Weights of a small mixture-of-experts language model, trained from scratch on English Wikipedia: 32 experts in each of 13 layers, 2 picks a token.
Below are experts of layer 7 (counted from 0) of a mixture-of-experts language model. Rows are named router (the router's row for the expert), gate (a neuron's input weights, with its number), up (a neuron's input weights, with its number), down (a neuron's output weights, with its number) and show model dimensions 0-223. Each number is 128 + 32 x the weight over its row's rms, rounded and kept within 0 to 255.
Before each expert's rows: a language model's description of what the expert responds to; "gets" lists some tokens that make up at least twice as much of what it gets as of all text. This comes from a sample of Wikipedia text that the model never trained on. Tokens count by the router's weight.

# expert 27
It responds to: Verbs is, was, had, been, became, especially the was or is right after a subject's birth dates in biography openings.
gets: " was", " is", " as", " were", " are", " be"
router [110 111 125 101 140 151 129 131 133  54 149 110 173 158 145 168 119  76 117  92 176  71 185 127 121  76 108 170 146  51 102 162 145 151 164 120  80 128  93  82 127  83  88 108 119  95 185  88  81  98 132 136 145 115 106 113 117 113 151 101  89 135 148 118 119  94 131 112  89 151 126 102 100 104 192 125 121 111 128  87 163 108  86 167 150  97 225 130  86 156  85  96 116 142 108  83 124  82 144  99 114 107 137  69 161 159 144 110 121  92 117 147 144 141 167 144 142  53 151 119 116 102 134 106 103 125  56 102 120  75 133 122 115 149 101 102  56 181 100 137 126 121 145 121 179 102 133 194 155  94 138  81 128 189  98  60  76 173 208 175 103 119 138 137 180 159  96 117 143 146  99 144 170 144 140 134 119 127 129 115 130 186 134 111 147 118 127 147 108 160 147 158 102 137 167 127 147  90  91 177 123 143 116 158  84  82 139 106 146 123 156 114  38  93 156 101 111 106 106 192 130 164 130 175]
gate0 [159 145 108 146  91 156 160 114  72 111 105 115 124 122 147 156 161 118 150  58 100 134 116 130 135 154 117 138 141 128 137 151 152 125 160 115 120 104 120 129 108  90 118 131 143 125 163 178 159 107  65  75 126  98 160 152 138 112 129 108 160  88 121 178 136  97 153 183 120 152 132 162 123 137 122  67 150  97  63 148  85  90  99 129 123 143 188 101 144 103 146 121 189 139 140 115 137 137  76 159  71  99 210  87  61 131  86 120 163 119 128 162 127 214 136 155 137  92 164 112  95 166 111 118 136 136 117 114  96  80 150 153 130 126  96 131 128 121 115 160 118  95 109  73 146 131 101 130 128  78 141 120 121 124 103  81 142 109 154 132 156 161  83 188 153 129  97 141  45 123 169 111 109 158 151 144 108  97 132 172  26 194  91 205 169 147 171 141  78 152 139 181 101  88 181 122 123 123 131 194  91  96  79 149  90 138 111 103 148 154 104 162 145 136 154 113 174 117 111 221  64  97 159  95]
up0 [ 97 139 123  91 108 111  83 107 182 138 147 123 161 194  86 153 131 149  69 122 108 186 112 144 132 199 126 122 123 112 138  66 147 173 158 161  66  86 134 154 165  99 122 131 141 123  64 130 139 122 129 118 167 110 103 145  77  97 160 127 118 153 110 142  79 145 100 123 183 112 122 166 154 106 150 130 132 172 147 108 109 151 121 106 191 170 138 114 136 193 147 148 131 115 179  75 100 105 154 151 131  97  75 131  48 139 110 115 116 154 138 184 132 148 152 130 118 115 110 177 136 110 172 121 112 131 140  94 127  90 164 151 137 117 119  75 145 176 129 109 173 148 102 103 122 157 113 124 124  56  91 140 125 193  85 143 176 164 149 106 138 126 141  83 101 139 147 117 131 166 149 157 123 144 125 151  81  82 104 150 168 130  97 203 147 128 124 114 131 102 194 106 135  52 199  91 117 188 144 119 109 132  95 115 150 176 111  82 134  99 135 158 107  81 172  26 151  96 187 107  95 155 126 210]
down0 [175  62 135 134 142 155 122 147 152  87 121 145  81 113 184 129 128 201 165 166 140 159 101 100 168 102 137 136 146 164 143  49 160 131  75 153  98 107 122  95  92 142 111 153 175 154 138 154 136 118  93 136  91 109 143 164 143  89 174 108 134  90 162 179  93 136 164 122 153 115 164 102 135 105 129  70 116 125 141 152 141 141  95 115 112 135  97  91 116 123  84 142 149 182  92  97 127 198 170 142 154 173 146  52  41 155  96 157 140 136 142 178 164 165  96 131 161  84  96 205 149 155  78 119 199 156 136 129 174 118 165 135 165 148  86 159 134 108 161 154 141  63  85  91 158  94 105  81 131 134 132  92 134 142  93 128 154 121 147 154 137  98 113 113 172 144 147 120 102  86 127 154  57 155 109  90 151 166 137 132 114 197  97 128 137 159 174 136  72  79 132 116 116 106 151  98 131 140 135 119 165 125  94 203 102 157  87 117 130  88  61  89 152  95 120  96 159 119  93 107 121  86  97  90]
gate1 [129 105  91  96 107 141 170 103 108 159 149 146 145 126 108 116 121 166 213 182  89 146 119 141 130 140 166 120 139 126 150 144 149  75 154 174 177 200 171 181 173 146  95 142  80 122 129 117 136 108 114 120 132 131 105 115 115 119 118 141 157 130 167 159 131  96 160 133  98  84 106 189 116  96  93 150 146  95  96 154 103 192 166 158 147 229  65  92 198  99 147  85 122  84 160 104 136  85 138 105 210 128 136 146 175 142 161 143 143 186 163 128  92 128 109 133 119 146 135 110 138 108 139 148 167  84  97 162 166  78 109  72 144 129 140 102 138 143 113 133 107  76  97 103 146 138 144 103  90  94 108 144 138  51 126 141 121 101  82 161 174 137  94 142  74 167 145 118  88 155 119 116 140  84 143 119 184 114 131 159 170 140 137 162 127 142 119 110 145 136 162 166 100 110 192 120 101 196 145 113 191 203 129 147 122 158 127 122 113 193 117 133 101 141 108 146 123 170  99 127 154  83  79  33]
up1 [ 73 136 166 100  91 141  93 118 120 127 134 131 109 181  78 126 156 135 124 152 110  88  82 102 122 119 109 166 118  73 114 163 116 143 138 113 164 127  68 124 121  55  59 104 125 193 129 114 147 106 100 136  94 206  94 113 107  88  69 122 133 106 164 155 130  67 146  99 134 107 146 107 108 155 133 120 109  72  93 106 144  99  79 117 126 141 141 148 206 118 115  96  84 102 172 146 123 163 107 127 194  85 173  75 161 116 107  94 141 128 144 127  72 118  91 144 102 119 102 101 136 153  94 163 135 159 122  96 142  53 120 153  99  90  93 137  75 138  90 104  93 125 106 157 111  99 128 138 127  63 119 134 133  53 130  91 113  92 157 155  93 117 141 127 147 118 114 147 137 197 187 155 103 121 110 146 180 133 189 174 124 181 114 169 124 105  94 101 110 214 124 176 130 177 169 113 135  82 131 111 119 178 145  85 108 118 105 118 169 113 113  60  99 123  67 119 169 202 160 155 134 101 115 155]
down1 [ 97 135 181  69 112 100  80 131 133  86 158 129 160 180  97 145 123 139 113 104 143 188 128 123 112  82 105 103 193  74  86 174 181 146  97 134  96  89 107 103 121 122  77 102 125  86 115 117 143 142  61 154 124 156 144 149  54 163 160 121 142 110 107 114 155 126 132 162 114  90 116 179  57 127 132 140  79 117 129 102 146  54  98 154 151  77 144 139 106 134  78 142 138 180 101 140  61 108 141 133  97 130 127 165 147 121 140 132 135 138 114 172 161 134 112  75 153 126 105  74 166  70 164  83 150 128 127 115 177 158  86 158 145 153 131 179 140  71 128 108 151  99 170 155 141  82 121 161 150  61 136 170  85 134  97  96  83 151 151 101 145 131 153  58 132 119 157 110 164 169 114 152 150 189 130 155  60 175 125  92  96 153 156 127 150 114 167 142  95 169  78 215 136 110 120 134 128 133  83 182 144 156 164 155  87  99 102 146 120 171 104 141 157 117  89  45 116 133 105 153 130 117 101 132]
gate2 [147 131 103 122 125 118  93 100 172  98 101 155 126 169  96 137 135 103 171 199 118 113 160 162 147  75 150  81 172 141  87 123  79 114 107 148 137 139 152 104 132 146 159 150 120 149 136 179 132  85 108 100 104 183 147 112  99 109 161 130 141  92 118 171 120 134 132 177 101 145 118 118  60  81 145 138 154  68 109 100 122  98  66 170  84 147  85  88 127 100 133 129 156  85 253 134 164 193 121  73  93 101  49 122 121  85 106 125  99 119 117 119 115 126 118  92 158 133 146 116 108 113 152 101  78 103 152 154 133 145 157 141 161  98 141 162 172  94  98 153 130 158  85 112 124 119 121 140  85 130 140  98 177 150  56 110 122 192 158 137 170 153 126 148 119 181 129 124 120 136 172 128 164 139 136 202 144 163  97 112 131  82 180  93 147 152 158 104 144 135  84 197 132 164 116 158 188 131 136 139 145 131 179 149  40 145  49 121  91 107 100 131 185 128  90 134  91 182 142 158 120 128 136 163]
up2 [172 125 129 181 138 148 102 112 118  72 131 123  99 111 123 179 161 124 126  93  84  77 110  81 105 150 116 161  94 106 163 136 188  86  48 119 128 146 177 114 127 125 147 149 137 107 154 155 134 127 179 160 160 144 186 120 138 167  89 128  88  70  98  98 129  65 168 113 103 164 117 145  84 123 115  70  82 142  92  71 168 142 128  99 160 114 169 143  94 146 106 108  65  84 120 122 129  73 133 138 212 160 183  88 125 131  95 100 168 194  86 116 167  78 151 137 176  62 152 122 124 141 145 188 154 133  33 115 133 139 159 139  93 141  58 107 116 169 140 108  94  49 132 119 139 156 136  97 115  91 180 127 131 136 157 131 118 114 128 101 105 112 148 111 132 102 114 136 110  88 109 130  73 164  73 126 153 135 197 107 175 123  90 128  70 148 118 158 131 121 144  99 109 128 152 140  92  79 119 128 116 128  80  86 131 102 189 106 109 152 129  78 142 135 176 123 133 177  94  94 116 139 164 104]
down2 [134 129 190 153 144 151 111  91 117 146 136 127 132 138 132 139 173 123 126  92 153 202 160 133 136 127 179  68 117 126 156 149 167 137 101  76 145  79 201 150 139 109 125 112 111 132 103  97 157 134 195 147 127 133 179 176 171 119 123 176  71 150 136 120 159  95 138 142 119  93 108 134 156 165 127 133 112 118 145 122 188  85 143 120 156 104 137 141 177 148 205 123 101 180  98 142  90 206 131 116 220  86  68  86 112  81 115  56 155 175 126 114 162 161  84 148 114 159 129 114 182 128 110 152 120  85  92 107 140 191 118 137 129 124 139 119 129 148 118  58 114 170 143 152 125 171  97 151 128 125  82 144  64  76 126 144  86 128 133 153 140 137 124 244 104 123 151 128 106 104 128 149 139 115 109 123 139  97 125 145 127 110 128 158  89 128 147 112  80 129 154 166 123 136 129  76 118 160 144 122 103 133 109  99 142 128 158  70  84 179 186 144 209 107 137 167 140 157  95 125  83  42 125 158]
gate3 [124 111  82 122  92 129 146 101 145  91 115 107 109 126 118 102  88 128 153 151 159  90 170 137 188 150  99 175 118  63  95 137  91 166 165 104 104 104 119 158 104 127 121 102 117 149 105  89  81 181 110 125 147  82 135 132  85 138 187 121  80  87 142  96  84 139 123  93 139 104 149 181 128  74 134 140 192 156 142  97 142 127 140  72 122 134 155 126 143 148 135 128 175 122 201 147  86 169  65  45 154 140 111 139 149 161 132 127 129  93 147 123  78 167 136 132 116 200 174 126 132 104 156 164  85 138 151 133  71  51 141 152 145 196 133  83  65 152  99 119 138 148 146 167 109  80 117 107 172  86 131 113 106  74  83 133  41 162 169 113 137 133  63  86 154 105  96 146 159 161 117 117 163 116  99 137 133  77 124  88 198 117 124 107 119 114  79  75 134 110  96 129 151 165 111 164 127 136 115  90  86 147 118  86 118  99  99 163 132 130 159  77  97 150 132 142 216 162 151 171 105 108 142 148]
up3 [143  83 119 136 152 148 106 139 105 173 119 126 185 101 120 118 145 133 141 123 120 112 113 107  59 114 101 112 140 117 113 140 110  95  94 130 138 144 103 101 159  71 147 144 109 145 175 134  91 151 105 103 120 104 127 109  86  87 116  88 112 129 140 157  89 167 127 156 167 138 105  82 137 111 185  88 124 104 163 110 115 157 197 139 150  75 156 147  80 106  97  92 107 144 156 112 152 165 118 216 142 152  81 113 151 147 138  95 186  50 160 183 137 122  92 137  88 125 145 132 121  56 104 169  75 126 133  85 123  89 195 115 102 138 109 172 134 100 125 126 103 174  77  87  68 200  77  83 111 143 148 169 118  90 114 116  78  97 131 235 104 138 131 166 143 122 158 142 146 147 104 194  90 133 178  76 104 172 182  97 205 112  77 125 107 117 111  90 130  62 165 133 137 110 148 107 143  77 150 118 124 167 125 120 155  90 123 113  89 134 102 138 124  99 178 115 129 123 168 114 153 173  90  79]
down3 [115 149  95 139 178 101  94 160 123 184  83 131  86 166  63  86 186 154  71 158 122 112 121  84 161 140 133 167 112  91  94 180 144 101 148 136 130 121  97 126 176  60  66  72 160 177 123 158 189 121 129 122  55 160 111 134 124  97  51 137 118 171 128  92 110 143 159 133 118 116 183 114 121 129 155 127 170 105  89 174 142 135 158 129  99 125 138 133 114  96 167 141  91 138 176 135 162 156 130  67 200 157 127 212 143  98 106 145  82 171 160 128 158 137 148 114 144 137 137 121  73 121  59 116 127 141 158 115 151 123  91 192 149  93  83 115  46 156 182 108 128 125 115 100  96 130 170  82 147 124  96 158 112  92 111  78 131 171 169 172 182 101 146 118  88 157  41 135 102  99 159 155 111 138  62 120 124 129  99 136 135 134 161 158 144 160 136 107 173 144 131 171 159 126 133 111 134 101 151 108 119 132 130  81 161 165 164 141 103 120  95 128 136 154 113 156 127 167 192  98 116 163 126 122]